config.yaml
num_hidden_layers: 10
hidden_size: 192
n_experts: 96
experts_per_token: 2
d_expert: 192
d_shared_expert: 0
hidden_act: "swiglu"
moe_layers: [0, 2, 4, 6, 8]
n_empty_slots: 24
router_score: "sigmoid"
normalize_top_k: true
routed_scale: 1.41
balance_loss: 0.00686
balance_bias: false
router_logit_norm: 1.5
init_std_router: 0.0116
lr_router: 0.000726
num_attention_heads: 6
num_key_value_heads: 2
head_dim: 32
vocab_size: 2839
norm: "rmsnorm"
norm_place: "pre"
norm_eps: 1e-06
positions: "rope"
rope_theta: 10000.0
rope_fraction: 1.0
qk_norm: false
attn_scale: 0.177
tie_word_embeddings: false
parallel_block: false
init: "normal"
init_std_qkv: 0.0375
init_std_o: 0.0466
init_std_up: 0.0537
init_std_down: 0.0537
optimizer: "soap_variant"
learning_rate: 0.0076
weight_decay: 0.0
lr_head: 0.00785
max_grad_norm: 1.0
warmup_steps: 200
schedule: "wsd"
decay_fraction: 1.0
decay_shape: "linear"
final_lr_fraction: 0.1
batch_tokens: 131072
max_seq_len: 1024
doc_mask: true
z_loss: 1e-05
train_tokens: 631600000
max_steps: 4819
dataset: "wikipedia_en"
Below are experts of layer 2 (counted from 0) of a mixture-of-experts language model. Rows are named router (the router's row for the expert), gate (a neuron's input weights, with its number), up (a neuron's input weights, with its number) and show model dimensions 0-191. Each number is 128 + 24 x the weight over its row's rms, rounded and kept within 0 to 255. Numbers have three digits each.
After each expert's rows: a language model's description of what the expert responds to; "mostly gets" lists some tokens that are sent to it at least half of the time. This comes from a sample of Wikipedia text that the model never trained on.

# expert 61
router:158135105130109111150147154102114163096150143112104156163131075104121121122133156123114141096127153078116121123148154134138150142099136130147128090108121149134099126164133097060128148126154161133149158174154141087097121125090121092152158129134155119117149161111095149153135123150123070138130164120137101116139086147116098165139143147112178134095107143114118123140096067117112149176126146106140117131095135141127115159116101098127136105151109141150123108094116144087167094113150159125156116151125135172098109151122098096085139136108142146111118044140111153144138130135116125111
gate0:133084135141105146158131165123175107112093184119121178149111133145109124169125123089113158135119128136127122112143117110148141146127152084067137104130129124118121163149119162093144158100095094128116123143126143076143140095099134080141133108166118134099141163171137116157157146098130159151152112142150105127146119152140136138109108158148162085119172182088091136144099107081129112156131134137130108112124105110098120119105111147137169122156130099094097129164083124112133095124145105164139149177140173149127184139085123096139103121125111121131139116142106132143136151116146123152
up0:129162160149126117081191081113088126156120107120120129124127106147091126124130101143175105128160109124170149127136107118105069127122153163113114126137164135111118129122114124156138134155114123150108120136169154124107128151118122158111097143096147130149098085129161122125161096142115101100115146107116190094137149124115178132130114145145100148161092074144116159103121147133118119116146179094118097140108102147160131124143135148102097123116143150105144148079152075151124149160125113105123123110118138145106093148117081100142147102098152107124090083124134141074156133149098142156
gate1:185118127127169168152103152098138115135135100107111114163155128101105120128131147122157105142129138152168101134138109107110132105178125111121130144128081102120077119169092125134083138117122135120110083100114160156145109115113098130174102104093101085108109171160116144133126124112082119174072124093143085112143100135114129158135106138126131138124121121092134091128078097127097114125185176138148101124113145135124144139090104162144137118114131151150104114096111107131163066104123099086159144126152150153133128134155126136120146134147107151148152130100164105109107114109141117097
up1:198142114134131124122077135133094136139100081079121148112134133110133099118148131117141152159138159137118116145113093145136135137128104129124151139176074071127094151140133141107126163099152111141112068120137140140163091140118079124140079113138139080137118164149105146149121118102079111119100134061116115095154112137124150150122116099140156118120118142103159089128078109176100137128180151102131108122148126160131150092094133129170151119148114109131129128092118116100132135091085143127117146112133137142149150127136147134142115111174156110178138130143128109106143094106147144113
Description: ant/ig/ail pieces
mostly gets: "ig", "ess", "ant", "ust", "art", "ail"

# expert 58
router:107127127172128134127111112131128155086137119102123100159045114110116161160104113136142077180125133126104122163110104146149108139143116147139137100094134138161129133113124171189132106149121159126126097155165131148132106147131129105135165125172122127115146116108119119138121134136141120105163147117122102082105117075129124145104133143120155133146103165164088156134122134136125118117114157108116125150149124148097114117157101093086135124157179143121140173104171147113124108126127097174151170090137109141125163127125109154147165119128114159071115171092106073138126134088108111104
gate0:134094123118078124115120129141127121127107129098165155148084098097127106142053115173143138129124103153127087128120133109136146087104117101127128124110153156137105147102152131127120079086112140128147098086083150147128109142114113125169149145117132160142128148175106145099115080100114144152136163165133146117135096094138134195076112123128141123145119151128152169125116134129135131140150132129125131103102109150157122076147098109112153148128163112136138162134160107125087084154145088122094191163134112101171125124099097122100135174131109106115131148086139140135149142123140104131
up0:134102092169092128095121117136125147050130162118094152103066133099089112140157161137119112120112078153132160125125156110125106091137092135176135157110158175163153147131130105092136156140107114142164123122130078110107126124122139147086137156084130124102128162091068124143144135111114158133161154108198153121132134129127090168120083156149176127113114088139123109127132123108127137144114125112128116135106135124103149107115137118106121142128132112174111129152131140114125118103120098152094113117111148098138137123136132079129126139132089135149112157091119125149111093155173158129
gate1:132108101130116159136133108109161122111097102139138124117143081151138111139141165129140141150096135114141085169157157120131152116171141139139137092120151131119070117112120150130147123116093138073160145143127127156135128161155129095131109096089139101087175109151131137145138170109098123159150121130159149141114109174092129151075098142146115090133179132144105113136122145118105137154129131127134123114110078142131107142173125124140116163149142115115152099111134109139162160116144122100153177111166131151148086157128123151119115143124140105156113095155072089069147125090107070150
up1:120098081131090159183141103109200123128084123122127119159117136133128102096151203150113098155121166081116112121134088141139126107092156156128103099109139111103132129120177154116094129122160105112157179129109135165149111135144131116126112104064114139149151120146143123140144132086123126124111158126110094114134155123132165176139118141139144116121137163135170130142129127095101135130132156129103117116112126167127119123133126150132141134125140145116156085123168146085096137147092104086115095134084145168138114161115102146086099129118131145150106115151104088094109132148112096146
Description: Foreign name pieces
mostly gets: "z", "ia", "ou", "les", "ong", " Z"

# expert 42
router:112122144181123105105131168156112131111152112161163159131132147132091106148122127072140130128120148110137144091152123113125133112095122139140124153079136077097128120156132157136150125119120145132122133154163136122187104127176113141112153113125113133100175117156166129160155129135122126106184127130133111145129121127105125165117157129073129142113074074174145148125090144150134135137133167132132106093143106138140132098149089113075142170129097132106127118113097135105116142144104118106132102138101159167118128111153103147093146151168122139091149206141103143161171110143123136133
gate0:135098118148118110159111116142147120112152197138102137119116149124130129132135105111135133131113136111141155143143119101175114162138132120126159106154116094106115156139155154134143139151106132160185113139168143103164095121097174105106160109121089120140156183136094084134169108109131141138152139149181107189080135127112104119113132114104120135102142102108156090150103144113114150115120129143105126136122116127151161092113125137136122139127049133106128106112117136069133125171149139166068133141107096147124102127102170132119090104167131126122120181151157154121133155123135110149
up0:137115132091118126101089131128103113120127149171132132146160147124143148106145121133113126099125120106117141140136145118119160087117171137093148098127116133103113141111126106120095076107142104123138084121138133112110091099136118089114105113134133130124104113140135146106138159092142091129133131151119152099161110100114143155101127107096104092139063086124135130105116136104136137120095137131084112130095107118184092146071098097120138126120113119121177082141145137157156109099185120135137105067146168142159140103122078152093124130149125130173131111110147143098157186151075092126
gate1:171167124111151125138127079123159150146138134204140119129114137117143126106097194115139107121087099129179069085137137123111129119123119135168159128127139113132153171122121122116132130119115109124150137143148182138126115140124129126135120117135134110103132163082116105105174120157093148135122121114123136136118136149145098133075116137148172107125137088107132145129097110153137113124127129116137135096149132170120162092145144112128165115130075165106127160153166091115180098146111087112111146114155188144148158152171103133139117108146119095090118140131158147106159111125110171097
up1:085105114113131121182116106113116123108150129133099170132129147119116174094142125124192098148119160138081154157177131102159128111133121165117126114125126183113144104106105141092120128137134132125100100147117118098141145124109136128145112112135107131146184119153103148171106127181099107094199109170107142095102143098144130160108095102133119126115161132110146121103123133126149092122151089137116136157155136170146139148166122096095134092105111133139137137102113165110114133106160150128140133154116115114151073115114109071105112110151133129101123135170111101108174118161126117097
Description: Name and word endings
mostly gets: "ry", "é", "ham", " John", "ick", "ier"

# expert 53
router:104118151112126100123088132126129090118138120136111131125115128115107107136138133134147119152142131042104148103122150126135142131128127122138136129112065042141118116147159133101137156143137125142120173131123138152113088137192143125138144110148155116155138088107132138181136131132161097113144144127131112116116121079090132123143144114166112197127083164146150151148127102125141125143146175150128156144068149141124138111135118116132127139125119127114095163148139150096171147109174132129152171106101150130156157087110055160173151152122163131134135135136117120150145117111110139124
gate1:176106154129150095140065113127144132127164174142133169101141185135069104074089146121119107100107138146137075117158129111128129104166137106146108151154153124120133136147108120098119144153126122091121113112094127159141135123116141132091117116079137146101134167117122137107129130112142127115100119102150089142142113134086163160152086148129163134086121142140155180148161117142128116133152132106099122167085140140119156133123135135148119136153147130154134111123119104104116088153154136150105156120127152162140147080141086091157123152111112134148189124127133141128072133088134090135
up1:126145172138139143192114135085107129124106120113137137167114200148139113150129145116149144129117189103112114152126104137095143098134128106114114138109103130113126072168118159108131163101122128104151096112145101104098104133110170137115130148103148157115151147112143103128118100097127123120137124076126117183110129167119152132085060089107133148107129108120147159151132126122122093113163146085089097151107130117136093081115120139157119124164133125158144130092167129128106156141110128140060134130145141121174130142111118139110158108092157089106149093142124117132094122152118124139
gate2:138137142149150109135122147109163110127104131140131102151076087127093147149091116122096122166111134124118113110127150164093150116115113121093115172145134142123175121176097138139131132146136121143213128069156135119104088115165132143102139131132147140122130119135139135125152150118169116095104146163127127151140109131127140145087128167181126116150145131149141093100160131121126150116183117162132106118137146108123123157082179113145117083069122149117133124190163128113115150145122141123126113079103103115147140113123085132149086105126185109109114095103107107139105111145144135134
up2:132142124104134112095116177127118169132150134131112156135179109104164128121137101130095166135152151148159129176118110075153092146150093146151162118085141142142144159111152100097134117132109151129121131163121145151129104123119119070191138124173066111169095105125131130127080140117143136120079141109097153130090133144146124149149138125132146153116115106118111149155136111139141130143088152128134139155129129171165158105149126132122129147132125148135132099092116125136119124123148110100101145135126145155143130125166112128110153126130037143109146155152139180173125140083162160107
Description: r and w pieces
mostly gets: "w", "r", "ra", "ri", "ne", " Br"

# expert 44
router:132144132141134106121120091167144156112145098109129130168115081144097150115154116130135087120142131106112111138135099144153113126154110126130162112115134126164103088160127078127158144162149147109119111155177114154069141159163109132160133158118135133102100106160149127161115132108131085124131150110142121128161127105113139110158118140096119157134126123133143131153142145101103125087106144084148132117129112135169084151154116082114123139133143116154076134148136112106131133110120117122170102094109126044134123168127100132167119157145128088101118119073110168192159098143118154101
gate4:143088125150149146102108116145169132099131144093169125129128134192155128125117124136114128149127142153124148156159095139153125133151170128132116134144129181137114127142107138143156093135103122108147102128140135112108168101170142095156153094180162151120147157095123162111101160158153105167107115138137130112118108166151085120146104097146115134149126111116176127131163121117136139134151121172145083159155144166158105127145093158165170118127130106149153122159141169116076106133140149116092090104137143124169135161105095111142129121179116128105098165116094130132119091145154151087
up4:140081131136164122104134111157155182170090137146125141102127129086137183102148150147142126148139115146085126147133095189163126127127170108137132090175140130140093152132110111143142121152119112128140151159157134156106147146192117106117154100126162126131096170099119098143154126150127079108124112141126119105127078135113119082143117079141131154138144114141131093141131131140110138127127105112101118109151100124153111131068093108110144118110141138171107104139131085139090129082165123154100122100111102099121130158122137151144121127175131112084108147115090121102161122133093101114
gate5:123135104121114122092164118113154135106152137159132100171116136106091158138115123133094116202161126116165142146128112137124129156129109135111106148164164146108119099140084121115126167124097094126149114134154110141106124141138110144097145106109115116117097170157123097132103146088117134130091156138123075139126081159123097131129093067162174176129128127143176066146104134097146148113116135139108121121129115163169119129119115145137159061107146123145084173143147115115125120153123183157102091135142138121089115114122131165116120138139138120108124134141136176115114125107169156139
up5:092119165155091125119134110109128141132116087144147179117109162142134168126134148096124139132114099126134149074120134147096131162135102128101143147087102156136182124069125141157123116140143132119138117135089106129176144148074117112139159159143126084124128081117137162093095128124123151080108106147094182151094124136139123110085146184132123127050133107147138157087133126168141130096125124131104126162157139119086094121156145107086151120159129126092135121152120144130108119107139148156138138151130138135119121086131111099106126119145163116111126113107095096147135097140092136151
Description: B and F letters
mostly gets: " B", " F", "F", " f", " b", " n"

# expert 18
router:107151139170107101138144148093109136122157104102093126127175101098145165149161123119130102125113174069083141123127142137158128129118139138163155130119105132151113156138109113165106135110124152145086171163113103130106128093156139107132159134160167106097122090090150141145185103134136088130146124104146110102129107117087123135148128136090151150109106136147153161166095111147172124111112123107134140093122124145118098143129107111115100143121134100089153151087138158081146134128095138128147131126092159128077151088109089158127108159151134162115125057143113115150143134147108142120
gate4:125146110152140126149116133156135079142169113081123108125165094130077162095143149191106123130120143145119080128128195140102143124119091129110150127195142106115140122072116134123096158117124119139137154123092084105144077141142106102105086128075135142137098108138100126182130144124114117130130107127096135184094138142112149151137110088147125098160136162114114108157156121127143129111128107111144114104107093150156122131087127156130111087130110120158108110094133129101154127161153120087147131139112133123095092124127129152101114137142159107173156140137139133141149137116161089121
up4:138098134100150140133091097098104072115154124186130104178143070128156147089106149127091155116133149065094156116141133147133113078141093098143141127133151159118108137106140102145110130152115119165122129131082151100122123153126143133122124100107114139119108119128112147167118121105178085128122144123120133115095142135092128110074173165163146115137135165127156084140131145116095126167112155114111153149166143161166141140082117118135157134179122095136161101137133083132132132114148178114126166121146148152129126108124116147127156124143128128122122090174105118119115114108099140157
gate5:130130119139135174124150123101114120142117140138120149170132126156145117106102160141151065118113104094083123150155152154084136109173150100134110175165168094104112132179089187138183118134134161127156139122093128108132173091146136126121140122137116107124128126133113104137127123108117111108143108128117113117143147146123131112124128150115145092177156107139143137110117080137113162134135093102104150097139114144131145155167130178144147102120107100140168148165105060130161152122129087131164097099082131079103087164113119095139128157110146119159128147107113122134143133131153144133
up5:129110142139124154103162135156130122119128137125094159139140121141130133105101144136138060132125116110094117147124122153108145105103147133167143146111137123084109151123105190153171151091145149122143166143125081099132139110169145125129147112122112124127103111097112114127102136154092130172075101153120120116097175186108167123148099129096114113161112125126160118124138139130140101093134115103091152110135091107126134172157139154108134136124115089125167154179114070139137190117100097163149149091092112143113113133092120144119130169091121114124170141143145086146131132153149124102
Description: Word-initial capital letters
mostly gets: " V", " G", "V", " X", "alf", " Alex"

# expert 19
router:156142152166123100131138136198136130102142117102083153094116167141131097111145121131160110112114173128102131063127173112127113117153129140128150147181126159134101129154116079162123138129146119137122099160117142124118116111126125107119103155089133131166106174151138123183116118127160150136124139140145134158178113143133128117152089131130194150137110107106135112128114136142091118118108135116115151131117160118123123117183105064085156174135137087080161140145119150108124132095094145133146140122118089094150143099124134155123113172161151125128139115130099148155119154163131166126
gate1:142094167115112090156150109138123104150124105161104153139113157106142119114152108121172144136137113161093169096120129157121117121118128142069139121160161143122091123140138124116105124164151142116118111112133137109139124168148151139156112172095086149120107120156106119189116093143158141132145139099155120144159108139108146124120190154100103120147138142077095122167129117132132123122118115142109170164123086154081148132125097106111152131155157167140115123119086128123074138125110133154122077121129184104094115136093133139123131095078110126164128143167107092119095162111134111091
up1:124133125135105073122182127157110133124144094092136129088129119115134095144147100135124144148144150085140115129182159146092116144142129097157155192135128130104103136112158106138127098142124134130133162103129160147174124142106143090130149086196112137091146170140112104130141096104100111103164099097117097137149091135158175073121164120120108110130111132161126127128159134144135142074079112115138153137120165159113135184133111172137130130112121138150156122135121114139133119135143143155131127106083139147148130148154091124126115098090152102141161133131118116087144158102091110152
gate2:143117117159176157135121112109146150139124127139125133120106161132099163103093137150096202099112114152116168093151133133166123135171134141143139152162109147128108112091169117153117135162129108154168157123122168111118115171119177151105110153145111125108127153159092136146139085125176157136103113122117141139154149184120142100095085147128144147114124122109150142094133154143119113088120174140121133151147125096088121098144146088104137140112154125113107183164170135120149139122144139122113133118154121153075139137118143113137159097115153131114141065090114124120156102156121154157
up2:164132121089135127093124106152096110103148142122141148123139102084110155121136132148126108124130163113122106088126154120108148091131114153159083161130136114096103145109125153075136107086152142110155107116116128136125172103104130127131120162145131121121142129117126133107118079122127098132126160124142139139093130113120094159171141113147154158119075158129101126149121104090162126166126140151135104142107124158115135104139127138152092131161124157113086071140120102105135072119072108114103095125102119072116157141133114079078161122170090126124125202122091103112151119104115122103
Description: em/um word pieces
mostly gets: "em", "um", "age", "ort", "ment", " pl"

# expert 13
router:126107138086110107148128107137175122146144143107124129123126091116106170173168125127142116156114141116154162139125081126134094145123081125120129121039114107141163140129130137097133119070119118104104129147110114176092099137097130124161136096125111132104145139085108144140131112135137075149125144153126115154149083125127103150107139134126139168074093111136132172124113084144148130121108102107172120112091120148118118166132155098152104143102134136134156127127133134132137074118128108162095103093101134142118099114141127151199127130146122155121144071110127142102098100157115126160
gate0:105121082093134146159160114103147122123177115140145127106146111101158155136121116120111117133131103147128171128144082134129116173136093141080065115070154115121153146071153124136118131111156118110106096147147129105124090146140150103145088096152121140168150120149137124104130137145148141143156116166156157143137161112105125133103124101137120125102137087127096170122125105100126117111148126148150138143118074153129136159141128145120142056103108171147110091106132142128124121101145097152096138171160126109127075122140150153147092121147172171108141123136137143083144173131155150110
up0:121127138183122110113161136140142117105128135128128103135086139165086139128139106121177101127131154104104129124095150148115115132139166122113170126184126149154166115185133137105113098112093137088118142149119121102163079124107134124126107181100129118117120116116125107135130103094117164107100095116135149132107103144119136137147161155140129120142110095132154102122086130159137178129086100080122136118121134165100124155102065148091124135096099121153160173114102112131122138123105131133142103144101168169142113149150122098090142129102123085175118119126143060124120107113117081147
gate1:147085150105096121131173116170180128142078126100157117116125100131122134127100142100160143116093114084095151113129090121133108137102116124097179123066127126154141113135119114094098091108140117120098113127105171099091134166106149112108144148081121121105148165137087154125152103146154106115144131118082099131130093131127158128146128108114155139146153131126104100115095097118105123111124164151139116161130130133109115099097143097116138087138074150099103129125104136136070133131131112127132145069098082158144099107158139137170118108141099120162133152093134102155131122133116108099
up1:108139105130126119149107119148121137120129149136136100146132102098095073151114116113113157160093103142102158110119169138144129126155141112173120173125129137076163100124087114103162111140141116135132161117103120125116146129142159139143152165091101144126115166105143121114110116108120102133123143174161151139102144113087133102130115159145146065131119151175183157104186148146114146135146118157109107114106166087134128100134102166154145162153171083124141122111138145108148145119109081168129117108104120087123127102137125161112156142069144087122168100117149112136121102130151104157
Description: ic/ate word pieces
mostly gets: "ic", "ate", "ical", "ary", "iz", "ite"

# expert 39
router:102157135161084107130137162084103130113149088109091117114149118109150158142159130102140109113115152079101146102131138124161125137107139142168144131112094137143104148164121108170093139111121159149111158145127108156091139113149131106154159116158168112120128102114145130149160108139139104145155153091146099093152099104086125122147135136108138155100124154154147162153098097145168120113109123118142141108119148143140105137144111104102086151126114097082165152088147163103156121131082150130147137114106150096090163070116090180127111159155137172111124093152095115148137138137102149120
gate5:082131151134132114092147148172145154145116171096136136146129133082096088101144171138149134198135149137137121135105103130166110167111104152100145143119118139147157104141106154111134151137169132071130095138135125132122173148114108122158102119171102102134127096130141161139115132114102113100091152141105145124116084173149167134122107191123098120125128143123074082066127132145163130157125099126145142125091093115118146103108127109110095143113119143133146119135120114110119189084163128095114106154082138115146128160144128135142120141115144124138119118087166116161106138143122115124
up5:142142106097143142183107130049141078114142080152158111119134122171161143124117088135103134092125134150101148132111130163138129129130150141152099115103176125117143125102120120104180140117144134123165140126122145091150077097127129123069152104125148126144131115125102105159148152145155127171127062132119117166134134135113128180131136094129149109155119145120097118171118127117121130098139116145104114093175110134125116149133112174167138152163139129124124137118121174116148172105095130160132108132121079105115142110150135106176152102155104150105142112157169103109111133125101145118
gate6:136151134154109185110114134146152137170162180106130137090120103143108168153137146152119122136145102130126113150113152150127144139115128132146124128102176157119184142104141119130139089095103104128115172117150073131128182131170122156158112181114125115091124162137077137133156128116137174133141177121141079177121143108141096137141129138140109148141140101113136136075168154141143137126135123117164124134129137122113141153131159125135173141131130158139120119103152128137064096130149074072128153101130108126131146172117169133156148177154132138138090121129115151104109137145118142132
up6:125145129186137130137135117146151107119118126144136117134098086154124113159098126137134141144118114148148141161122091132106105137133123103126179119169177103133161114113140100101172116099084107135093114084153103148119145126122133181159118127178108119146144134093144126160087104164123155141108146128147149128131156134163152105089152112136190125105149154130155183127114117151129106149153113124154178128135143121158141066101133144160125156174136130110103139177141120092136110138151112126111150172127136107117079091159137103146180114148153132110117115148110113139142103132154124082
Description: Word-ending pieces, parentheses
mostly gets: "ory", "ert", " them", " art", " Russ", "ough"

# expert 1
router:116130134135098115141131160099120115082145141114100155107167096135154152131127123083133132125133119077119143098139153122151152122113137129108134164095110093130106144152118068122130180113108150138149161153121116146133137118135123103136138118117161119164127096139142139155158106134150141136111129124148116111153113134160135091168136127118115136113111153141152139153118112164148125109140174100147147135151167105161089140114114119131101131166079101144165166101167145103167141111098152113117108179098153100097129090109090168174079162150102176125139074172128113173141142138111148159
gate1:103136146108115117071124159170193123096155173143131167136097150129143126121165120143168116103145124136167067140131124122069121088143081118124145135091122145148128144164153112088133195139124144120156103146138130130124130091105172133161121149159119120194150136144129142162132121150101125158120092175095161122124139131126113128112128131108118137131145115139127140094104120141124112084147096153133149138155121136132118139113133165138149107118098118119114118131132112122114126123172092127121102154164123093110091119148146150101125117105134123036147153128151101140099149117151152132
up1:088166131118123105105093115129177147093138101185162122141098145131138156134128140082121142135110137148133132091150134115130095131073129136133180115179144180142119124122110113110102140193134133102189098120126124159120091103102111141085153115103160123107144096150151134143142157121125102107106107086130175111123134157146114117117136110112120152113109113147086145173128139144138109140133135112123094154120170132111120122127118141163143128142130117061132122205124147152128159122152154119138094091100073164140126132127108141108126121125148110136112080119156124120129102145131115160
gate2:131182166092088137160169111146141129127119135110113143121124138102132135144116088097134160103188155109130172124097120145148124120171119128153087161101107142075136116120146129112121138170171104134159106112123127122159111114144085123127135104126129124147166098142141126119114149166122131111128129160105140115139156135093162167102125140133128120153108084119054124123147164157064137124143134127099095115132159093124131158139132143156115119099145132121142158141116148098147079123137186110108095146158106148106102147133122124135107153143147159133091122125106134164137158087143126195
up2:136118119098121151153164129086129139107086150090127118116158160150128153102094090112110146103134175107103143131107104110138097116157128142111113165105137098136106127093134146136135150176155127112134131126106111151157101144133087126151069090143117143093101126158148138123114135139120146111141084115139139121158142126122107150128167138147067157133106110151082112144144140129114092168144135134106127127180141115152129098137130152117099094117094110130180152118140109079145076090164161115134054138153126145142155144130100108143106104116106136143065133120122138152115174143133123156
Description: Mid-word suffix fragments
mostly gets: "ent", "ative", " former", " state", " general", "ald"

# expert 23
router:103145131141081102139139148080120123121153098097088118124155108104148175146155117103136113100133157087091152103125148144156129141122150139176133134132077154137099144167117100179100146117126152150101150148136119131122111110131120111165163124159156112137128104104140137158156115134138109139139151103152105092160090100091130140153138142105141161118133165150150161171108089137179120109119153120147146116123131142139088127147107107111083158132104103082139142088156163094148109127095159145136138128120153096110165071110095168126118165146132167117135086138095114145138132132105143106
gate3:133084160097106135118116108153149110093165119131118138145114121123126127139136124175132104097150093179127144189128155130127141097138142124098107182197131162110138107175111164146112140151102162124122064126133106112147131104119179172108139146110159150155149160118167131128133160089143158088116101139096136160136107127145155111116093147122126111128115118132148156169134163120132143150144122115103116114099126130104093106140097142114118170120125115148107098150156106135129125124135148178154152160143156107148180161154103075160152110124152126120120102124105111135134127131150091160
up3:137114158137167146141124150128108145177125120119132103109126128102122137110107133146149128086134126106094086106144105163119096137125155111124144109099105154156129144087111116083135101117143135146162176150150162141096151148094129106131150142118136161100108101127100134081126104165121127139154154120120079119148141118104195091118180109146105089097154097135094124108145089166117140105109134119126123113141116096153149102125182114127170107124132144088105109145121121140110166095104089160139120099141114128071147107126138161127076130126117166157118154126115113099138125076120161091
gate4:164144119128110136123121099151146151168132164139132116162110106090128137124192123116164117141103086178115111149099155136086156135145157169106149112150096132098132111109117114134104149130133150139140104149141122104127123159170167156099118137146162115144108134143132161125120116104145121157161126135143199122165113101137110108098144115149145155170112129170102140139165145128118174138114079143113156128158041118162102144118118140104116138100118125114149140100117135107118137115088126143134108089187134138172144093123129129161139114132160096147115152144150143156134149156170105112
up4:119121125181109141071124139102123143152134108103136152128160122128142115159140142152143153155117129164121108091122141138146124168124130157114141118098143138130156118127145125106121165160109105118196153121169128138103138118185151119129120141113129124128114138111108122077162126161105124074137144150129165115127153161123130118117131139177144100097118186175132078134134168113125165115147126120109151111121135188153092141145141091100148134095149093148109097144151096100074144143148161107113200120149089151124109093141127124138133097128105151084128106146096131146103143131101146126
Description: Slavic name pieces
mostly gets: "ov", "ev", " mov", " Ser", " Russia", " repl"

# expert 55
router:134126143139117098136156142146128097139140089101128093090133125123128149143105127071109100109098129107130133070121183129153116145101140144149124108075052109138112147135131100155112155144137129133135119187113107129128136120115118141168131164105138135143168125121152108140138118131139093140131123092105113128144110126132110155107128138138153141127157145179103166181119129124158131081124111110138142107177194149115119122147097138157125130148126111063121144129132151099148111130158163146142113085110143109057128086131099078127126158141101118112104135102097123151129114151120164102
gate6:112111104139118123166096140131142107176127156117110111105078115163168137126135148096082139141085093102177117046120131122133125134120114130099109084114120137101157127138146125099101103128120144130126129149160087150134123131167123145149153061103147124113111138120115129099126123111087130123133118089126173127137099136135141157118120136162139118110195149138127103151109111129128106141120084125163133097203108127115136114116132149164138109118120110123123140118079117101111140125185136115098119124137164157117107076125130091130128094160102116078119155136142155108112123118083129154
up6:106142119127124120129134154141121157177128157125128121129081145119124114160124158120099098137113135120151144107161115118152123122106110121098116107123141097128141092167159119124107150073130145134156156177163117107123135153135120107158136172127121153123158153130167153118139101047162086168130130139113151151143093119129152128110131166145146113136146134141139122145106162135116147140102124140142159092152088135102164123127128142163166115176084131108166151120102172078106119104162153123104126129150169154154124097102120094120124131116137115061129165137158153109151069111147169123
gate7:106103166119130158122158134158138126155120120104127149097130126097115128109113080158177178133130127117122121105144115197151104120146111121139101172114109158126097157151108098117072160161114152092174121120139177125119133127105110145165119091101129121111125141134171084102114082118143139126111105160112105121108109157139127135143149115134105082167109145116084144172131100138154135146130143133123113131119138132168132183153080141143136110147154095120134171148112164104145099105155175134089142138106131109170138168141129128149123101141175119146119103139154157133091097111126124128
up7:134142134170101110148140136150149101110161138146155117157099102093151137108166099163127145141114122132129156158114098171149179100131185114137121153119133147157090130143159111090113159117132133089143154168129110127150121130133134110114152185114194127086127127168127150121134114123121113136144145157057112139129149102119072091130134162125126093113160102143129091132119189131148126101116118117145134117143152162131179150100080131149148155180110147129117114105113168145148136119101128153117134084098140135114145135128149129082133147112117113130119149134113093146104106119149089156
Description: Section headings, ol/ial
mostly gets: "==", "ol", "ial", "===", "ign", " National"

# expert 11
router:118152090133097182135140119115120105089136117117122106093177140118153148138165125114099090133060131157116133117137132128099117139153152147120148092088106138126136130110135127131131124111144129133120159165105114178129135111123140105165153145160188114117135119130119145125142131135185129120145153135128127130213118150070136126150147147096152133112105165116135102132064090146175146122125083102118133120105133165155138174160104152106115157134136083108116097133165131139144141124151121128130128108125115097151123172118133107132088124192149114108115119140095102110112114126139139084
gate0:118133101101123135150100122120107139101098102182130091119109142125163122094165114089145096128133087121132137144129120119137112102116107129105101112146123159130161144154178162149128091127179131138148126125107105136152104148129146133121171104152100138117160121094167113072123164129119120141146129139091179156173108128105139091120103130116147142143099100109157113057109133115160155105078101105118121154165094130074113109152104164135134112153135132089099079130132105145089126145124147128148112143076111121137094137111173108152123101110141163143108104150143126143117102118145092116
up0:133080111139108130119146147110126130129139145187088125124095126113137114141167096112130130154116143102101093135153166158097123149089092156108096142150149115143149123108130135127131113077109100150124074145163112120157118130114156141098161126152135081123139079151140101112116110127109121122103138139127128150176129140153133123139166096175132088138087120121125142110128053136060156154123145116127099130183158104101126131105106155110077145126149138120135106111123102110134149131121113086123163107115148123143156073088137154128143157106121126183129128132153177128139118112149112149
gate1:142154159134106119102164111177140165097088127135124102120134160107112181127117101106072124122102084117108135099165135124130133133110097129125133139112146146151147149119142161098122114117170121140097155115094152108141122093186164136136111145097107125094138138121122143133110098159126127131172108094093156125153152138135145143151153168179085107132137128126125124142077133126156151115135166133117158118141111102135143134135135157116132120123130194145074094148124158164114167088116107160101142130119146123176097146186143080131114130173164146115144140123096136138147116159119135099
up1:121071125148131106110129119101097139112092120164098145134122096139115105109147103140132130101135135166099151114139159146128148134155139125148142117145142134142138153141172123145154168108043124143137091120161150140140093180136136133091093101131103111146122127129143121115132103182137152146151135114176122143171113143128154101129133154123124101151143159137092128160117104126081154123142087151130173108141085120115116112077140152131122130110097062137090168146120058142139136141123118112139141153133112089117103081113150097120169115104117170096135116104138146120121150100100116113
Description: Mid-word consonant pieces
mostly gets: "it", "t", "un", " un", "aw", "let"